python train.py --hidden_size=192 --n_experts=128 --routed_scale=2.5 --init_std_router=0.0123 --lr_router=0.00078 --vocab_size=6241 --norm="rmsnorm" --tie_word_embeddings="early" --optimizer="soap_variant" --train_tokens=284600000 --max_steps=4343
Below are experts of layer 7 (counted from 0) of a mixture-of-experts language model. Rows are named router (the router's row for the expert), gate (a neuron's input weights, with its number), up (a neuron's input weights, with its number) and show model dimensions 0-95. Each number is 50 + 15 x the weight over its row's rms, rounded and kept within 0 to 99.
After each expert's rows: "comes after" lists some tokens at least twice as common just before its tokens as in all text; "mostly gets" lists some tokens that are sent to it at least half of the time. This comes from a sample of Wikipedia text that the model never trained on. Tokens count by the router's weight.

# expert 57
router:37 48 35 64 44 16 69 46 51 64 61 66 46 80 52 56 60 72 50 50 45 56 64 33 45 27 53 30 49 63 25 38 65 74 83 35 69 71 37 63 32 50 43 32 81 46 46 74 53 44 75 73 66 38 36 61 16 30 51 64 32 68 67 27 39 67 32 70 31 53 63 59 44 34 62 25 28 30 71 53 70 61 58 47 38 59 69 57 63 43 20 35 68 78 56 49
gate0:82 65 28 52 44 78 48 84 57 58 48 34 68 67 63 34 71 62 53 41 22 27 64 52 66 26 69 43 46 88 40 56 37 48 60 47 51 44 43 51 47 78 54 56 47 28 49 67 53 62 56 56 51 72 40 21 65 55 45 55 50 68 58 31 44 39 51 58 47 70 48 43 31 62 44 69 51 70 66 36 40 70 51 62 47 64 28 51 57 68 45 50 53 41 65 20
up0:21 15 50 54 76 47 40 28 55 41 47 64 55 38 31 56 25 30 64 47 79 52 38 45 53 83 42 44 58 39 40 53 56 53 47 51 35 31 69 34 44 14 42 30 42 68 51 24 42 54 59 49 53 35 59 90 39 41 66 46 77 41 59 66 58 50 43 46 59 29 52 64 81 30 55 30 44 57 54 49 65 38 47 20 75 42 70 46 31 35 49 53 36 55 34 66
gate1:56 60 41 32 41 53 30 41 58 24 65 36 61 75 52 36 62 65 35 53 64 13 43 63 46 43 66 56 57 60 52 34 65 78 59 33 50 30 85 52 47 39 29 72 43 68 54 52 48 40 73 63 68 31 51 74 29 39 68 62 30 54 45 38 63 62 58 78 43 28 34 53 73 46 32 53 77 58 49 61 23 15 42 45 50 32 64 33 48 46 45 60 43 68 43 41
up1:54 58 48 55 45 53 30 51 66 33 70 30 45 68 62 35 74 61 36 53 63 19 41 67 53 42 58 50 59 51 62 36 57 79 63 41 65 44 70 58 59 33 23 67 58 56 66 58 41 36 63 60 73 32 51 64 34 54 68 51 58 56 33 28 62 60 52 67 60 51 38 51 64 33 35 41 89 54 52 71 34 22 43 58 53 39 53 43 62 45 29 57 35 45 49 28
gate2:39 54 44 12 34 45 58 64 29 32 67 75 37 39 26 85 57 46 43 51 86 52 49 51 45 48 60 50 57 58 42 65 66 48 46 90 45 32 68 53 65 61 59 25 46 55 46 62 62 50 55 40 57 39 36 53 46 55 43 39 50 69 57 43 79 51 77 53 67 52 60 58 70 58 58 51 43 25 54 54 36 25 54 68 51 56 47 89 35 61 46 43 41 57 61 63
up2:39 32 27 44 49 52 30 30 77 64 33 49 68 64 46 59 42 68 50 51 35 38 51 78 68 28 70 40 91 33 59 27 64 58 50 42 65 45 51 56 92 51 42 66 44 44 42 58 67 50 30 37 59 32 53 43 54 51 38 59 34 50 75 45 80 44 68 67 46 41 67 66 58 56 26 59 78 47 62 61 37 48 46 64 61 39 26 52 44 45 82 47 51 25 75 35
comes after: "\n", " |", "| ", " |  |", ")", "% |"
mostly gets: "| ", "|", "| S", "| B", "| L", "| C"

# expert 41
router:39 68 45 66 20 58 71 59 49 40 29 25 76 54 52 43 71 42 44 48 60 63 55 34 88 46 32 31 43 37 35 65 56 35 52 22 50 42 53 76 24 76 36 31 48 36 34 45 38 45 46 64 44 59 31 44 60 64 71 62 39 64 31 66 42 55 84 44 55 48 48 24 38 31 53 52 33 63 22 38 23 61 37 45 24 33 44 53 58 44 37 42 43 46 55 20
gate0:88 21 93 77 61 40 57 36 39 25 63 47 55 56 56 36 40 58 40 54 53 53 90 40 57 65 56 40 65 57 56 51 52 51 43 63 59 61 32 59 45 41 35 24 52 40 53 40 44 62 25 32 61 63 49 60 61 53 60 69 58 57 82 40 54 75 34 53 61 55 28 22 56 50 79 49 32 57 64 67 54 33 40 47 34 64 80 62 47 39 64 31 64 43 31 58
up0:22 67 21 36 41 45 51 40 68 73 19 41 35 36 48 66 60 55 43 33 42 43 25 77 51 31 48 55 44 64 55 64 39 37 69 55 47 48 60 54 36 64 59 57 35 68 56 61 84 32 75 56 47 30 59 47 33 39 36 34 40 42 12 49 45 19 65 45 42 40 67 54 51 56 04 53 61 57 48 53 58 54 69 41 69 43 24 35 48 42 53 73 33 59 62 61
gate1:50 42 43 55 39 46 62 49 54 53 32 24 53 69 39 67 35 28 48 40 07 50 61 44 61 54 54 42 46 44 60 67 53 55 61 55 28 65 41 59 43 22 41 44 50 53 45 26 49 81 16 62 36 62 55 53 62 61 74 32 16 71 43 53 62 70 62 76 49 20 42 31 62 48 57 67 39 53 55 63 62 56 60 44 46 52 69 57 27 50 46 37 65 58 67 00
up1:59 39 62 31 52 38 42 41 41 61 34 59 40 63 38 87 37 32 42 54 56 44 45 40 22 50 31 65 46 28 33 58 58 82 46 60 47 54 51 59 60 43 47 78 64 36 42 29 33 64 54 46 38 67 58 56 47 35 45 72 22 32 30 43 57 50 80 76 39 54 52 48 46 39 70 55 39 56 53 68 54 68 85 36 74 57 55 33 53 30 46 35 45 49 35 62
gate2:67 42 12 55 27 43 72 99 43 54 65 46 58 61 41 38 76 36 63 33 56 59 45 42 54 46 38 61 40 69 45 55 48 61 23 42 43 58 47 47 58 45 77 48 55 69 64 38 43 74 72 70 39 72 57 34 53 81 55 41 53 56 56 53 46 29 77 44 25 46 47 42 58 73 59 80 55 65 58 54 46 77 44 62 34 47 55 30 48 44 49 87 27 52 48 55
up2:49 29 82 38 62 75 51 34 42 40 51 85 44 32 47 45 49 44 27 50 42 53 37 48 25 70 37 52 58 26 51 48 74 42 54 59 63 30 52 63 33 47 14 53 63 16 47 78 61 30 18 41 56 44 40 53 30 34 68 45 44 62 55 52 98 58 48 55 53 41 58 55 31 44 50 15 62 21 51 46 51 33 53 42 78 62 64 59 55 35 60 22 77 46 60 37
comes after: "–", " ", "3", "0", "1", "6"
mostly gets: "–", " mid", " non-", "i-", "', ", " / ("

# expert 40
router:74 65 53 55 60 44 57 63 46 36 63 44 68 35 36 45 84 67 68 32 39 67 29 84 42 57 63 31 33 50 41 38 53 46 70 21 42 58 59 50 48 26 45 35 63 37 40 51 41 54 54 43 61 65 46 50 51 48 43 38 65 43 23 52 76 41 47 79 71 55 50 44 61 24 53 56 61 85 61 21 50 61 43 35 43 57 50 56 76 37 18 39 51 43 64 62
gate2:29 57 54 55 53 42 29 75 45 37 72 66 20 69 42 29 59 59 64 44 58 52 58 50 61 30 57 61 59 24 31 53 39 28 47 67 62 20 50 61 36 58 52 50 67 47 51 28 46 55 43 50 72 82 69 44 35 62 65 49 33 37 52 57 57 68 74 63 44 22 62 34 48 55 75 72 42 69 31 72 67 63 67 51 45 70 67 51 59 64 44 55 53 49 52 41
up2:76 33 50 54 53 50 63 25 44 55 37 34 77 53 67 74 41 33 42 63 40 53 38 65 30 77 42 35 39 77 60 36 67 61 42 48 44 80 50 43 59 42 43 55 38 64 60 59 52 44 55 65 32 20 44 41 58 44 27 52 77 59 47 54 54 29 29 50 42 66 23 67 45 44 28 29 61 35 71 38 30 35 34 64 57 27 31 35 39 40 59 32 41 53 42 68
gate3:37 35 30 63 78 42 47 39 56 38 75 24 56 23 56 61 53 41 23 02 40 50 61 36 48 55 69 42 37 45 72 53 76 56 28 45 40 40 31 57 50 65 35 48 44 39 45 18 49 60 51 56 46 43 37 88 40 08 45 34 69 37 65 47 56 48 66 52 42 44 39 59 43 65 50 63 76 61 49 47 31 59 64 46 37 59 30 28 49 43 27 51 63 73 71 64
up3:45 24 31 57 73 35 32 33 47 42 66 29 68 35 51 72 48 36 25 04 34 54 56 35 60 69 76 42 37 45 58 61 78 56 38 43 36 21 26 74 51 31 48 58 53 30 36 40 42 54 39 49 65 44 43 74 54 34 38 38 56 50 54 34 64 27 77 43 51 51 36 80 50 50 68 55 83 56 58 48 39 71 64 43 37 67 29 45 54 35 25 62 71 56 65 74
gate4:50 39 60 29 57 40 46 55 49 54 57 59 52 96 49 40 51 41 38 51 21 50 39 52 71 33 72 64 50 36 64 69 43 66 37 50 18 16 75 62 59 60 36 73 33 54 46 30 48 55 40 56 74 70 65 37 60 56 15 58 59 39 28 59 57 58 82 76 30 57 55 76 80 55 68 65 76 52 33 75 38 43 70 55 36 49 34 34 59 68 55 69 23 36 61 65
up4:73 49 62 45 58 35 39 65 45 48 64 71 49 93 38 49 51 64 43 47 21 48 57 44 65 26 70 62 47 33 40 74 46 68 43 52 30 36 69 75 62 52 52 56 45 46 35 48 44 49 45 48 80 80 56 47 56 71 42 59 61 44 22 51 74 69 61 62 35 64 68 75 71 54 74 55 55 30 54 81 32 47 84 56 27 27 42 52 69 55 38 67 26 27 65 53
comes after: " | ", "| ", " ", ") | ", "; ", " ("
mostly gets: "% | ", ") | ", "a | ", " | ", "s | ", "ia | "

# expert 6
router:48 64 61 51 71 38 44 57 43 52 60 31 59 31 60 60 60 44 46 36 49 54 73 79 23 77 34 65 56 55 61 42 71 57 32 54 36 51 48 73 59 38 51 52 69 29 44 18 36 64 40 44 57 56 71 73 79 42 40 30 67 58 53 63 49 56 40 63 58 51 55 30 47 55 45 58 88 40 46 71 40 74 55 61 66 49 24 77 72 50 34 46 69 36 56 39
gate0:48 57 39 55 48 45 72 12 61 45 58 35 73 52 56 41 71 44 44 56 49 66 42 85 56 52 60 23 68 63 68 75 29 54 27 40 38 48 61 56 27 48 72 65 68 48 53 09 70 67 24 43 71 54 73 59 81 53 64 45 67 47 64 63 47 24 77 64 50 26 63 42 70 42 09 57 80 55 44 46 51 30 38 34 49 45 59 35 53 68 56 43 56 28 18 33
up0:59 50 68 42 48 59 59 50 50 58 70 61 27 45 79 69 41 65 83 66 43 32 40 55 75 49 44 45 44 50 47 52 28 61 45 24 53 27 81 52 12 52 60 58 59 51 62 45 63 41 60 18 72 51 60 47 49 37 72 58 44 31 76 74 46 64 56 38 48 77 55 72 70 61 48 25 35 67 41 35 50 32 61 51 52 54 15 61 66 45 75 39 84 33 31 53
gate1:16 62 26 55 48 49 37 49 44 50 48 28 48 56 44 30 67 48 72 47 44 50 59 72 57 70 73 58 43 62 55 36 45 66 40 48 37 43 65 65 65 68 72 66 45 53 36 30 48 72 67 40 22 65 46 71 84 22 67 43 38 40 86 57 54 46 57 29 58 40 61 16 54 62 48 55 70 52 54 40 72 76 35 54 61 51 20 58 58 67 49 56 82 53 54 71
up1:68 51 75 51 50 58 61 53 36 47 58 72 47 36 46 70 33 54 28 41 38 40 46 18 50 50 39 45 54 35 29 54 51 42 75 51 50 62 47 45 55 45 21 36 51 45 61 62 53 30 29 54 80 38 37 45 25 64 40 58 47 61 28 44 31 40 54 48 52 51 38 76 62 63 50 41 22 42 34 50 16 25 48 37 18 53 68 51 45 40 57 50 25 44 64 26
gate2:62 41 58 43 59 56 20 33 33 48 86 56 68 36 49 57 36 51 42 66 21 40 70 82 35 46 42 50 70 42 53 66 48 40 39 40 49 46 49 45 51 52 30 53 57 59 48 25 41 80 56 39 63 47 65 53 29 63 78 57 53 83 58 77 46 40 45 69 56 32 41 43 63 75 67 54 63 70 36 81 42 46 51 74 43 49 31 68 44 44 54 28 62 70 46 52
up2:70 32 51 36 48 55 30 32 45 62 74 43 34 19 65 40 38 44 40 55 31 62 69 57 35 25 34 50 52 58 75 42 40 33 77 51 57 45 41 45 43 33 35 66 52 54 46 36 58 75 50 55 58 75 78 71 34 50 55 35 65 63 53 49 35 52 46 62 48 43 51 70 49 75 63 46 40 63 38 55 52 62 38 58 51 40 50 82 35 62 59 59 20 74 32 47
comes after: "\n\n", " | ", "\n", " |", "|", "| "
mostly gets: "| Party", "| No.", "andidate | Votes |", "|---|---|---|---", " | Title", "| Year"

# expert 22
router:68 67 67 62 13 59 56 55 17 58 81 73 64 63 51 54 56 82 20 73 71 54 60 49 41 54 37 34 31 24 53 80 78 39 46 46 35 67 54 33 24 40 56 36 54 46 28 51 62 36 51 59 55 53 44 41 66 47 35 41 62 51 49 58 79 56 61 53 53 51 65 49 56 79 54 65 42 56 59 37 50 57 42 60 35 44 23 54 58 34 27 45 42 43 47 70
gate0:71 35 59 71 34 53 54 58 33 72 34 40 50 66 51 45 48 56 40 43 35 46 31 67 46 55 44 47 67 54 60 99 61 27 73 56 33 74 38 51 47 67 42 62 50 49 79 54 81 68 33 60 33 35 31 56 37 50 76 38 52 62 17 70 60 52 50 79 53 31 57 62 61 51 48 58 38 56 34 44 52 29 38 45 53 42 43 44 59 37 44 65 24 51 26 84
up0:82 46 53 66 41 58 54 68 29 67 41 49 47 67 56 51 44 62 38 43 45 46 42 63 55 65 48 63 66 51 53 99 54 33 75 49 23 71 35 43 47 68 38 54 62 64 79 55 72 77 30 48 37 22 35 54 43 47 81 33 44 60 13 64 59 44 48 76 40 36 56 59 62 57 46 61 32 46 41 35 52 15 48 49 55 29 45 48 41 42 37 49 25 68 29 73
gate1:46 74 49 54 53 37 54 54 55 32 55 60 47 50 37 21 53 58 51 18 62 50 74 16 43 48 62 21 59 43 58 49 32 34 43 50 45 54 41 60 22 56 58 40 65 61 57 30 70 42 36 34 40 58 53 99 14 43 69 40 60 65 37 40 63 43 75 26 60 61 63 53 41 48 46 54 53 45 31 28 28 39 31 54 51 42 50 67 68 69 28 36 48 49 39 73
up1:79 77 29 31 70 47 30 45 35 35 64 61 31 58 45 50 34 71 65 18 54 52 51 38 41 53 64 64 22 59 52 62 59 53 70 42 66 58 54 41 26 48 51 64 69 53 57 61 42 59 41 60 47 61 62 63 44 52 57 44 68 51 51 70 57 54 29 45 63 51 74 52 57 28 53 30 46 81 40 39 31 48 56 33 45 55 61 81 28 47 61 82 34 64 28 59
gate2:41 17 55 47 49 62 56 81 38 68 60 47 28 29 60 62 65 68 43 64 29 73 27 42 55 50 44 57 57 55 48 50 46 37 48 42 68 32 26 60 30 49 19 52 46 45 61 53 67 56 45 42 52 41 55 03 34 54 64 42 64 59 36 70 41 40 40 24 47 27 50 42 70 34 76 71 54 27 33 40 37 75 69 62 54 48 42 62 48 39 51 56 76 71 77 40
up2:50 52 44 32 45 37 47 25 70 41 48 47 46 77 45 36 45 41 42 38 90 26 70 62 39 57 37 42 38 62 42 52 54 31 54 54 44 62 47 47 72 56 58 34 52 61 52 46 42 26 46 63 41 42 53 91 61 41 28 69 46 45 56 30 65 58 53 49 50 59 60 33 28 48 30 20 36 71 49 69 60 20 38 39 41 83 53 50 40 70 62 36 47 37 24 52
comes after: " | ", ", ", " (", " in ", " ", "| "
mostly gets: " (C", " (M", " (B", " (P", "\" (", " (G"

# expert 69
router:44 50 52 56 33 48 41 63 71 55 55 47 33 81 38 40 65 67 29 35 54 76 37 49 39 25 43 39 66 60 62 57 85 27 57 53 55 38 86 80 54 58 65 80 35 39 51 45 33 38 44 47 84 51 52 62 47 69 32 29 31 36 62 25 39 59 64 68 73 72 77 51 62 63 32 65 70 46 66 74 43 62 51 71 34 28 41 42 45 46 25 33 72 49 38 55
gate0:66 45 24 41 42 51 42 35 28 10 56 36 51 43 52 39 68 49 34 51 67 88 21 70 65 49 53 46 43 42 73 36 72 42 46 44 45 53 57 72 36 64 60 66 67 54 39 50 44 65 57 30 66 37 54 48 28 59 53 44 59 43 63 44 13 43 58 58 40 34 55 43 37 63 67 48 72 46 46 48 39 59 00 54 65 00 61 33 63 60 47 57 54 64 61 56
up0:46 48 69 51 50 45 62 52 73 79 35 54 48 52 39 68 30 46 61 44 38 13 66 30 30 52 47 50 54 61 28 68 23 54 50 58 44 42 39 34 62 34 42 45 25 63 73 51 69 43 46 68 33 63 46 64 66 46 52 56 41 46 49 49 83 60 36 37 64 61 38 59 62 42 41 50 31 57 46 53 53 52 99 58 36 97 50 61 38 39 55 49 43 34 32 49
gate1:72 49 07 64 57 78 11 64 61 29 32 68 50 66 72 53 57 43 67 47 51 49 75 52 62 40 74 52 36 55 64 34 36 47 40 54 52 53 62 60 51 64 70 62 53 67 69 19 50 60 41 32 60 66 57 53 33 65 32 42 72 30 25 37 33 66 41 66 56 52 71 27 65 39 56 78 52 67 47 45 38 45 57 61 60 39 51 27 34 65 36 54 55 70 61 60
up1:24 47 83 34 35 35 61 33 23 58 44 25 58 44 36 48 37 44 20 48 67 48 15 25 48 76 32 49 46 35 52 56 66 52 61 49 53 40 38 31 46 36 28 42 58 37 26 85 51 40 47 72 45 36 31 43 67 48 62 60 20 74 73 60 67 50 67 27 33 37 35 71 50 56 48 25 55 36 47 54 63 47 48 51 40 72 46 64 72 41 71 43 39 12 50 36
gate2:42 43 50 49 71 64 42 30 88 18 51 43 29 60 88 23 12 65 45 73 69 71 32 44 22 42 37 60 39 62 61 50 49 62 62 71 42 57 14 45 46 87 49 59 34 42 59 43 38 65 53 78 41 43 48 47 49 44 68 36 31 61 42 49 53 79 66 41 66 28 44 42 53 65 51 51 74 70 55 59 55 33 71 38 51 28 26 39 67 59 44 47 65 71 36 42
up2:41 50 50 41 37 36 47 43 30 68 47 51 50 21 42 37 86 47 43 42 35 47 72 58 77 61 52 29 58 50 61 52 75 78 25 32 68 43 58 34 52 26 55 44 61 54 24 47 60 37 51 10 75 67 46 38 46 67 47 64 63 28 30 48 47 48 41 36 42 47 68 47 59 46 57 54 29 47 45 50 28 55 40 69 37 62 88 63 58 41 40 69 49 59 71 76
comes after: "\n", "\n\n", "| ", " |", ")", "|"
mostly gets: "| ", "|", "|  |", "| S", "| B", " | \""

# expert 85
router:63 49 75 42 43 54 22 61 57 23 35 36 55 32 58 25 73 48 57 42 28 75 56 67 76 73 74 26 41 30 62 53 78 47 32 58 59 55 62 69 49 59 27 44 56 49 42 29 27 52 32 37 40 47 41 68 58 45 41 42 48 51 49 49 54 59 42 33 59 22 71 36 26 49 44 24 46 66 72 65 48 33 43 59 42 42 48 28 35 49 16 29 51 66 57 56
gate2:48 31 56 40 47 45 60 67 77 28 68 35 47 45 96 56 36 40 80 49 36 58 65 46 24 70 67 69 21 54 50 65 71 65 59 57 41 33 72 70 40 60 24 79 31 50 72 56 67 49 44 73 48 52 53 49 61 22 67 56 56 53 26 56 36 74 60 50 43 33 48 66 65 75 46 45 54 40 38 51 60 52 43 39 58 47 50 59 50 62 57 31 29 36 47 62
up2:50 63 63 48 60 40 40 23 01 80 40 62 40 54 07 49 50 48 13 46 61 52 42 35 72 25 43 32 73 59 51 41 39 27 40 45 51 62 41 26 49 42 79 25 73 50 20 56 54 59 54 32 55 42 59 53 43 76 35 46 39 53 70 55 54 08 46 56 65 67 51 53 51 45 40 51 34 49 47 49 41 40 48 59 33 59 40 41 73 49 47 70 71 60 53 43
gate3:37 68 58 39 43 54 27 44 74 40 58 38 37 31 68 31 57 63 01 46 39 63 40 74 31 65 44 53 23 57 58 71 73 60 38 50 36 27 52 51 71 57 59 16 34 61 62 53 58 62 23 25 39 38 62 16 62 38 64 40 31 33 47 45 44 78 30 60 56 36 59 48 37 50 50 43 65 55 62 50 69 56 49 68 56 62 65 40 49 69 53 32 49 52 34 61
up3:45 60 37 66 74 40 32 60 55 55 27 46 80 51 22 80 49 42 72 49 45 50 41 34 76 09 42 49 64 25 27 18 31 52 39 61 50 58 45 45 61 44 52 88 63 67 21 51 60 44 59 54 70 58 39 46 65 45 53 71 65 87 64 58 50 27 38 40 26 50 35 35 48 42 47 66 36 47 22 39 42 45 43 57 54 55 22 53 41 42 67 69 54 40 71 43
gate4:69 50 68 34 40 30 22 51 48 48 49 32 75 45 61 35 83 25 54 64 82 48 61 67 52 52 57 37 47 16 55 68 60 59 41 46 50 52 59 57 67 61 40 63 76 72 57 53 31 54 45 39 42 26 48 47 35 68 54 35 47 35 55 40 51 51 70 48 67 30 46 69 40 58 56 32 50 42 52 49 46 38 42 58 63 60 41 29 28 70 43 41 38 72 72 72
up4:59 67 18 43 27 43 33 39 53 63 51 62 34 56 34 53 37 50 20 53 60 60 62 32 42 32 39 40 54 46 54 40 23 53 27 59 47 39 35 57 77 52 52 43 10 57 57 38 66 75 26 41 45 29 39 61 65 44 48 35 43 64 07 71 27 64 37 28 40 51 58 74 60 55 24 53 61 56 31 53 55 47 63 33 44 60 54 56 36 59 71 40 36 37 21 46
comes after: " | ", "–", "; ", "0", " / (", " / "
mostly gets: " football", " basketball", " professional", " yards", " footballer", " baseball"

# expert 105
router:45 65 38 55 46 71 46 61 61 33 74 61 32 51 69 50 34 40 49 81 32 14 61 51 58 24 51 41 74 77 78 47 49 56 63 46 29 42 35 30 37 47 74 54 62 46 41 61 63 81 62 20 44 36 58 62 71 70 53 56 66 75 40 50 34 54 28 48 64 55 68 68 44 62 48 47 45 37 52 39 43 70 30 53 77 62 58 71 71 52 45 39 59 65 42 43
gate2:76 28 34 94 41 71 41 45 71 15 63 69 58 38 26 58 57 70 55 51 45 37 38 58 61 45 60 44 30 49 19 55 42 55 69 27 43 28 52 52 39 57 26 69 80 53 53 41 67 68 46 53 65 78 36 34 32 71 36 20 18 48 80 30 63 53 41 46 45 32 30 28 41 21 54 73 80 66 34 57 41 75 48 48 35 36 42 49 48 73 52 54 52 47 35 44
up2:27 58 38 27 37 31 44 54 24 75 47 24 28 67 82 54 56 48 37 54 72 45 67 30 49 50 53 47 40 45 57 48 76 32 02 72 72 71 47 53 46 48 50 38 10 33 57 56 57 19 60 57 32 42 36 41 71 46 58 67 51 50 30 56 17 61 49 40 50 70 33 70 33 57 53 46 52 49 54 46 55 42 50 70 56 67 55 44 54 46 33 35 52 44 59 42
gate3:31 44 70 26 32 59 24 58 47 45 80 46 54 45 40 32 43 44 32 53 81 39 51 69 35 44 41 33 71 51 56 48 39 43 54 53 35 45 66 57 52 52 40 50 65 40 49 32 61 59 63 39 39 43 65 52 25 60 59 47 50 54 80 53 56 28 50 42 73 38 60 56 42 52 33 46 57 30 35 64 38 39 56 81 63 64 35 54 75 71 43 59 50 52 56 29
up3:43 49 71 22 38 61 19 58 43 47 73 39 49 40 47 38 43 49 51 57 63 60 58 63 33 57 44 30 67 56 54 42 48 43 43 42 53 49 70 53 58 41 49 54 49 46 32 25 58 51 62 40 53 55 76 64 31 56 65 40 73 61 79 59 55 36 50 48 67 26 61 65 42 61 34 48 53 36 34 76 57 40 61 67 55 71 40 41 63 60 46 53 53 48 30 18
gate4:81 43 45 60 48 44 47 63 56 54 33 46 47 47 59 55 56 37 58 43 65 47 45 31 47 32 50 52 34 66 45 56 69 70 49 36 54 50 25 45 45 46 55 50 48 41 71 50 77 53 60 80 62 32 68 78 52 68 36 41 41 69 54 18 64 59 41 46 87 53 27 55 65 51 51 60 53 22 36 28 50 57 71 53 11 48 79 52 19 55 58 49 67 45 72 32
up4:58 50 42 45 82 35 23 62 30 45 52 48 42 85 71 69 91 51 41 68 57 57 32 40 55 25 35 74 75 29 15 37 32 52 19 69 46 42 71 28 43 53 46 43 60 37 50 53 46 41 46 47 69 48 71 38 59 65 25 44 61 48 62 57 73 66 43 58 35 44 28 41 47 27 46 42 54 49 33 41 19 51 58 72 59 39 53 54 50 45 42 32 47 41 37 45
comes after: "1", "2", "8", ", ", "7", "88"
mostly gets: "015", "008", "009", "011", "014", "019"

# expert 29
router:55 32 48 54 56 38 51 75 69 33 70 62 63 29 51 56 60 84 68 69 38 13 51 68 56 61 52 43 69 58 69 64 61 50 49 31 52 68 38 49 57 32 69 33 35 20 43 63 41 38 48 46 63 53 76 66 67 66 40 66 66 59 58 35 46 33 49 42 44 20 43 44 48 46 70 52 43 56 34 46 48 95 45 37 26 58 33 64 56 33 44 42 47 59 62 66
gate2:53 33 45 60 44 25 46 46 74 41 40 73 78 55 47 65 69 53 64 55 48 45 34 67 58 64 72 46 51 55 67 48 50 41 40 40 24 43 65 62 54 61 47 49 47 24 63 52 49 58 62 66 53 36 48 60 60 61 34 65 86 43 84 19 61 49 38 36 39 32 51 45 49 15 71 61 52 67 41 58 36 51 26 62 26 53 61 55 55 36 42 40 38 79 56 68
up2:43 46 46 59 53 39 60 53 51 20 47 49 68 65 77 50 43 45 43 53 49 51 51 66 54 68 62 39 62 48 78 40 71 59 51 34 21 61 54 49 63 58 42 31 33 30 60 35 32 51 65 60 56 37 58 56 68 83 25 67 60 41 72 21 50 54 27 44 28 39 34 64 29 37 70 51 47 64 34 67 50 51 22 62 02 66 59 44 32 46 06 54 41 66 56 79
gate3:98 44 42 31 44 27 47 34 65 38 58 45 77 48 52 41 46 60 41 51 27 15 36 36 77 34 46 36 64 46 65 35 45 76 60 29 40 35 19 67 53 41 40 54 49 31 42 57 22 64 51 28 50 44 35 48 48 63 80 32 30 53 61 54 36 50 59 41 51 26 56 43 21 21 42 40 66 77 59 24 20 61 47 56 50 57 44 40 53 50 40 50 44 37 73 30
up3:76 50 58 37 51 30 56 34 67 43 63 62 65 60 74 50 61 58 58 57 32 45 40 26 56 65 53 48 44 56 57 31 45 67 73 24 40 33 41 60 46 46 46 51 54 36 36 42 33 58 53 25 62 22 41 49 61 42 85 55 51 48 45 70 63 44 58 56 43 44 58 43 45 38 32 49 60 67 46 38 37 72 42 66 32 75 44 29 48 67 37 51 36 68 71 49
gate4:38 19 59 32 68 64 53 60 63 34 35 23 37 43 49 60 71 25 41 38 39 40 75 41 18 33 46 28 50 54 21 82 27 48 42 49 69 45 42 55 56 57 55 34 39 39 48 64 46 57 27 71 76 56 54 53 50 56 62 23 53 32 61 46 41 38 51 62 44 36 36 60 55 60 26 42 49 50 51 55 46 28 51 32 50 23 54 48 62 25 49 65 65 72 25 93
up4:41 48 35 53 43 20 14 55 53 57 45 62 53 39 19 44 38 65 57 43 39 58 36 65 41 77 41 48 76 51 52 61 74 60 48 46 55 37 65 53 85 60 42 70 39 46 60 65 70 66 26 62 56 74 64 34 58 29 31 50 37 53 43 40 61 62 54 34 65 55 49 50 37 87 50 77 55 16 74 65 24 40 54 42 50 87 69 85 38 45 50 61 54 40 89 34
comes after: "2", " | ", "–", "1", "| ", " "
mostly gets: " second", " third", " final", " fourth", "ifth", " October"